Below are experts of layer 4 (counted from 0) of a mixture-of-experts language model. Rows are named router (the router's row for the expert), down (a neuron's output weights, with its number) and show model dimensions 0-255. Each number is 50 + 12 x the weight over its row's rms, rounded and kept within 0 to 99.
After each expert's rows: a language model's description of what the expert responds to. This comes from a sample of Wikipedia text that the model never trained on.

# expert 0
router:61 48 42 60 49 49 54 43 53 33 58 34 68 41 40 60 72 39 54 42 34 46 53 55 32 44 44 27 64 48 47 37 76 71 51 57 39 54 42 65 45 38 62 55 40 58 55 58 45 64 56 65 45 52 63 57 61 24 58 43 60 62 61 50 57 41 65 61 41 59 54 43 41 66 57 50 66 48 62 37 31 47 72 41 47 28 33 39 48 73 53 31 64 77 65 53 48 79 45 33 71 52 40 51 29 27 54 53 25 50 37 62 60 48 60 64 28 54 49 45 45 54 58 53 45 57 44 52 37 49 45 43 75 40 62 62 59 38 65 48 56 60 48 61 43 44 28 56 47 47 55 60 32 54 55 62 44 32 54 52 63 49 57 52 80 54 58 47 48 44 55 34 51 61 40 44 60 66 60 30 29 78 60 60 45 43 27 70 50 22 45 41 71 35 43 50 55 66 43 58 58 58 63 37 72 37 45 34 48 43 73 44 37 36 46 66 51 31 40 59 42 54 53 67 54 34 60 60 60 26 49 41 59 64 56 29 50 27 48 32 51 58 48 55 48 35 60 62 42 51 59 32 48 51 63 42
down0:66 75 63 50 65 52 54 60 44 55 58 59 60 34 69 48 29 57 45 58 60 36 64 50 49 64 43 60 45 35 64 31 54 54 61 35 47 43 52 34 34 46 53 34 61 58 42 23 54 46 47 46 41 41 57 35 54 56 43 55 44 45 76 54 24 48 51 46 69 60 57 62 31 49 25 49 43 50 57 55 69 61 66 53 65 36 24 38 58 19 45 61 72 53 46 41 60 69 41 38 63 32 45 58 46 62 61 46 48 33 46 30 46 60 53 66 54 45 61 35 15 31 53 49 57 65 58 54 68 29 48 46 68 41 31 37 42 71 54 58 60 47 53 50 62 65 57 56 60 50 52 49 45 23 40 78 41 59 55 71 45 47 54 58 40 55 21 59 32 61 47 28 46 59 31 45 52 45 49 62 42 54 42 38 21 61 46 48 48 63 69 66 43 46 40 64 42 45 53 39 54 65 42 57 63 56 71 39 43 38 55 56 35 52 31 43 45 57 49 46 63 33 39 33 46 57 48 41 57 38 47 32 48 53 43 39 60 60 56 45 43 63 36 29 47 73 42 60 48 58 27 44 53 46 28 34
It responds to: Plural-word endings, quantifier openers. Word-final plural pieces inside names (N-ars-i, N-ins-un, w-omen) and sentence-opening quantifiers or pronouns like Some, Others, Many, In, They.

# expert 8
router:69 50 40 57 36 54 40 47 42 46 62 26 65 47 35 56 71 36 56 52 49 60 60 57 37 31 30 48 57 44 57 35 68 66 68 61 39 45 63 54 36 37 49 56 24 73 48 62 48 53 56 67 63 75 56 73 49 38 58 40 47 60 68 39 68 46 62 58 45 62 51 50 48 54 58 65 63 42 57 38 50 55 71 39 39 44 38 58 45 63 69 20 61 52 43 41 51 61 63 43 57 55 51 39 43 43 52 42 36 48 48 66 50 75 64 63 55 67 62 42 45 34 44 63 33 63 47 39 47 61 58 39 76 40 56 75 49 34 57 39 47 59 54 62 50 40 36 60 49 65 47 49 36 42 61 60 45 29 32 67 66 61 55 61 53 60 57 33 56 46 54 43 56 50 46 29 60 49 54 37 36 64 66 62 38 42 42 71 40 39 43 28 62 30 39 43 50 68 27 56 56 62 67 37 57 45 36 35 39 40 83 44 35 45 47 65 35 47 37 63 49 45 63 61 58 38 50 73 62 28 55 44 60 72 58 38 72 40 49 46 66 54 73 61 35 44 65 58 42 46 51 37 44 55 60 56
down0:37 26 44 63 68 48 52 47 18 70 33 49 60 52 55 57 44 60 50 51 69 62 57 49 56 44 58 43 54 37 46 57 35 22 40 52 41 48 49 43 65 45 33 39 35 64 39 42 57 63 47 42 68 59 36 50 65 31 62 50 44 49 61 83 41 45 39 61 54 54 62 57 49 52 81 51 61 59 52 60 47 60 78 42 46 51 52 37 59 37 67 57 57 47 54 31 37 43 56 55 41 46 60 77 44 69 63 61 67 42 48 35 40 58 33 43 63 52 59 62 57 58 59 37 73 44 33 64 41 66 24 60 64 62 53 28 60 75 64 67 55 41 45 62 57 46 56 58 55 25 58 36 51 51 64 62 61 44 49 55 49 72 43 59 36 55 42 48 40 44 47 55 63 69 53 67 35 47 40 44 39 42 53 20 63 59 34 59 43 49 48 49 51 66 54 66 52 52 48 63 19 52 54 45 56 47 65 56 33 63 70 45 49 48 56 35 53 58 34 36 39 39 53 57 67 41 54 51 56 35 67 44 57 61 44 34 39 41 81 45 31 56 71 46 57 65 48 41 64 29 37 56 51 55 60 77
It responds to: Line breaks in infoboxes. Line breaks ending entries in infobox fields, bulleted lists and heading lines, such as after Founded: 2006 or a "= Title =" heading.

# expert 22
router:62 38 43 60 38 63 47 48 49 46 55 34 68 39 48 64 65 39 64 56 38 57 65 61 37 42 30 43 63 40 72 47 61 64 61 70 37 46 59 68 38 32 54 54 31 65 50 56 55 73 48 55 68 73 51 58 53 49 55 48 46 57 70 49 59 36 65 48 47 63 45 59 44 53 49 64 54 51 64 47 37 69 60 38 45 25 32 37 35 62 73 39 68 58 57 47 47 67 62 59 68 62 61 42 44 54 51 48 27 44 37 55 66 55 56 76 37 55 62 36 46 44 44 52 30 57 40 37 36 57 60 40 59 33 56 58 65 38 56 35 60 53 51 59 46 49 39 72 33 64 60 72 34 30 61 62 41 47 50 64 66 51 57 57 68 57 67 48 59 43 58 33 54 50 42 33 70 59 58 43 33 55 62 60 43 39 35 61 43 28 38 41 67 39 42 35 41 59 37 59 47 63 65 35 81 34 43 36 42 47 70 32 40 44 57 74 42 49 33 52 32 49 60 69 61 34 58 63 67 36 39 32 60 55 60 46 57 34 61 32 55 60 55 52 47 41 62 57 44 28 63 40 48 65 48 55
down0:38 57 26 56 39 42 57 68 63 48 72 44 51 60 32 28 45 59 55 33 70 66 73 49 54 59 39 45 50 61 42 63 67 46 34 28 67 54 68 79 69 34 59 59 30 69 38 34 39 51 57 41 45 56 33 61 50 25 52 34 43 39 57 60 45 57 63 49 48 34 38 32 48 45 61 42 44 47 33 36 72 64 48 53 54 56 84 54 22 49 40 40 48 61 56 39 53 53 13 50 46 60 51 48 59 65 23 63 60 33 55 56 60 43 62 49 56 52 44 36 59 43 45 43 70 57 52 74 40 44 69 47 45 54 57 72 40 49 43 51 42 37 65 58 62 57 36 29 56 47 55 48 37 31 43 50 43 57 41 32 64 41 67 51 39 48 71 60 81 44 39 43 60 52 37 64 55 46 47 61 56 65 47 52 67 59 61 55 62 62 56 51 56 49 57 42 67 59 52 53 26 63 58 69 54 45 48 59 68 44 27 45 54 49 32 28 36 61 38 46 62 52 56 53 47 44 52 69 55 43 35 59 52 45 53 33 45 47 48 49 46 38 54 44 39 29 54 62 53 55 33 56 69 43 61 59
It responds to: Opening brackets, symbols. Opening parentheses before unit conversions or numbers, quotes, section === markers, degree and minute signs in coordinates, and the Aves ending in taxoboxes.

# expert 37
router:67 32 37 56 62 45 36 47 64 24 51 24 70 37 54 64 56 47 64 45 30 59 74 62 29 33 44 38 56 38 49 49 62 59 53 66 31 71 63 58 31 38 42 61 44 68 59 75 69 54 59 52 51 59 55 65 65 40 40 34 54 48 69 41 56 52 59 60 25 51 59 40 30 54 48 57 56 58 69 36 45 40 62 38 49 33 31 36 45 52 70 32 60 64 68 52 41 47 63 39 73 54 47 59 29 41 60 29 54 28 28 52 43 55 56 57 53 64 45 35 52 37 42 47 39 57 57 37 48 56 59 38 58 33 66 58 41 22 69 37 43 60 68 60 50 54 42 60 40 52 56 54 38 44 48 54 50 50 48 55 55 57 60 59 65 48 67 36 50 53 49 50 54 43 41 37 54 53 55 48 41 58 60 53 54 43 40 67 48 35 32 44 41 43 44 32 52 55 33 54 62 56 58 29 74 26 27 33 62 55 82 51 52 58 67 59 41 35 40 66 43 54 56 58 58 31 59 62 65 26 43 33 55 54 65 22 57 36 54 35 64 57 48 67 51 44 58 51 54 51 51 40 38 61 44 43
down0:43 66 45 49 49 42 32 59 67 70 30 40 49 70 40 68 56 43 48 50 76 61 37 55 38 67 64 40 57 73 55 74 69 50 50 60 41 45 57 48 50 40 42 45 58 58 47 46 62 31 42 44 41 50 37 73 49 23 50 34 45 51 48 55 59 41 42 37 73 48 64 45 44 50 63 43 36 41 29 67 57 48 57 46 22 63 34 59 48 65 44 40 38 56 57 55 40 46 56 54 39 22 36 56 42 33 47 63 34 72 56 62 36 70 58 42 51 20 42 62 50 62 26 47 63 37 55 40 48 58 39 71 62 32 37 71 64 74 39 46 49 44 46 68 62 45 85 49 49 76 43 50 38 57 42 53 60 81 53 53 53 41 73 43 72 49 51 55 26 47 40 52 62 57 55 60 41 62 45 41 62 72 68 57 56 53 69 61 53 48 59 51 70 48 35 51 50 41 45 66 37 51 41 55 30 51 65 63 60 61 22 73 57 46 52 49 35 59 61 43 52 55 57 54 56 56 38 72 49 53 53 56 47 48 40 52 32 47 54 57 59 50 41 59 60 57 76 40 56 48 54 45 53 47 50 42
It responds to: Surname and Latin suffixes. Final suffix pieces ending surnames and Latin names, such as -ps, -son, -owski, -ović, -ensis, -elli, in "Phelps", "Galfridus", "Davidovsky".

# expert 31
router:68 37 64 52 60 44 41 46 55 42 56 28 58 61 46 68 53 26 56 41 42 60 69 47 37 48 55 43 54 35 61 31 58 69 69 63 31 46 55 58 22 29 45 41 43 65 61 66 42 57 45 64 51 60 56 52 59 40 63 26 63 66 53 41 69 32 60 51 52 61 55 67 48 66 50 58 51 52 51 28 33 43 54 29 41 43 38 38 45 55 70 38 64 65 51 47 53 68 52 40 57 37 52 43 41 40 41 40 53 46 26 52 62 55 67 64 38 67 77 44 43 36 52 54 42 43 43 41 42 53 55 42 62 45 60 58 49 34 56 36 44 58 67 56 29 47 46 55 31 75 62 53 38 51 79 50 60 37 47 50 59 44 42 60 64 49 73 50 70 44 45 47 53 54 33 36 61 54 51 38 44 43 66 69 27 48 23 53 47 51 43 41 63 33 44 54 72 59 37 64 44 66 58 42 58 29 29 39 55 42 63 52 38 60 53 64 41 50 40 63 64 60 68 61 57 31 61 62 74 39 55 21 62 55 52 33 64 37 84 32 66 63 61 46 43 48 51 65 47 48 58 44 46 47 55 59
down0:52 44 58 64 61 55 45 84 52 64 52 70 53 47 57 41 48 55 49 45 42 47 33 39 43 49 33 53 40 39 55 56 55 42 28 49 48 46 44 24 62 36 57 29 55 47 60 59 44 50 62 57 40 34 50 59 65 64 61 38 33 25 67 71 75 60 50 67 37 50 44 48 64 42 44 59 52 31 32 71 29 32 22 34 74 47 50 57 58 50 46 55 43 57 47 56 62 44 45 38 62 38 57 44 64 46 45 48 73 36 40 69 41 42 65 59 37 52 64 57 40 51 51 38 43 34 50 77 39 49 38 68 69 75 60 47 40 75 28 56 62 57 49 52 54 53 60 54 52 53 38 69 53 46 53 46 45 58 33 45 56 61 47 43 59 43 44 46 58 57 46 69 44 51 45 46 51 39 52 75 43 62 57 75 67 44 27 70 46 53 37 49 42 26 58 60 56 35 76 41 50 59 35 52 43 54 42 66 54 67 38 58 34 50 45 45 32 61 61 60 34 72 58 36 57 53 61 34 38 65 49 57 42 55 55 51 55 69 63 48 49 41 26 87 47 56 48 38 44 62 46 63 68 48 37 62
It responds to: Mid-word consonant pieces. Consonant pieces early inside rare surnames and words, often right after a capital letter, such as G-umb-el, Pig-f-att, Sil-k, Star Tre-k.

# expert 46
router:50 49 52 45 47 64 44 44 45 47 58 41 63 44 55 73 58 35 61 41 40 49 57 59 34 34 38 33 59 24 60 42 64 73 65 67 46 52 64 55 51 32 61 42 29 55 61 58 42 42 54 71 60 59 49 65 73 41 47 47 58 62 54 42 64 43 81 53 46 74 64 61 46 57 51 54 58 48 59 39 42 53 56 44 32 44 40 52 33 69 58 46 70 76 47 37 55 67 69 52 47 47 47 32 43 56 60 43 48 59 44 61 61 75 51 69 36 51 64 47 40 47 43 58 37 67 53 48 45 52 39 44 55 46 55 62 67 27 56 38 52 57 58 53 24 52 44 54 53 56 51 53 38 37 52 63 37 40 32 67 51 41 57 49 67 40 61 42 51 50 50 41 50 33 33 31 74 50 54 53 33 63 52 69 35 55 44 62 62 52 36 41 73 42 33 42 52 66 36 57 51 69 63 38 65 29 41 43 36 45 56 41 28 51 59 69 39 44 32 63 57 52 61 68 60 35 59 58 88 41 44 31 55 70 64 32 65 30 38 36 79 58 50 47 37 44 55 55 36 60 68 49 46 66 55 66
down2:49 51 55 77 50 80 37 50 42 67 37 37 25 42 46 45 59 25 53 45 55 56 63 40 42 73 43 47 19 65 45 55 45 39 50 33 29 46 31 37 59 53 37 46 51 39 54 62 61 41 63 33 45 77 54 56 52 38 54 48 63 46 36 52 58 46 69 26 54 72 42 43 28 41 50 54 61 67 61 40 44 39 45 53 59 53 39 48 30 46 59 52 47 46 54 45 42 26 41 62 42 52 69 43 57 52 39 61 63 50 37 62 57 50 51 50 67 78 47 47 45 16 77 38 52 41 52 56 48 39 72 71 52 46 55 34 62 54 65 26 78 55 41 55 57 36 64 47 53 59 59 39 61 44 52 44 57 54 65 45 31 36 45 27 51 59 50 44 36 54 36 53 53 35 60 56 39 68 59 49 35 58 39 51 24 33 46 61 43 66 56 67 49 22 62 54 45 53 46 60 38 48 44 35 49 22 45 42 57 38 42 60 25 44 61 47 49 68 33 43 33 44 57 57 38 55 54 60 41 49 54 44 43 53 50 58 44 68 53 59 54 76 58 69 53 34 42 51 58 61 30 43 32 56 59 42
It responds to: Lowercase word starts. The first lowercase piece of a split ordinary word after articles or prepositions, such as m(ethane), fl(our), cl(oth), sk(irmishes).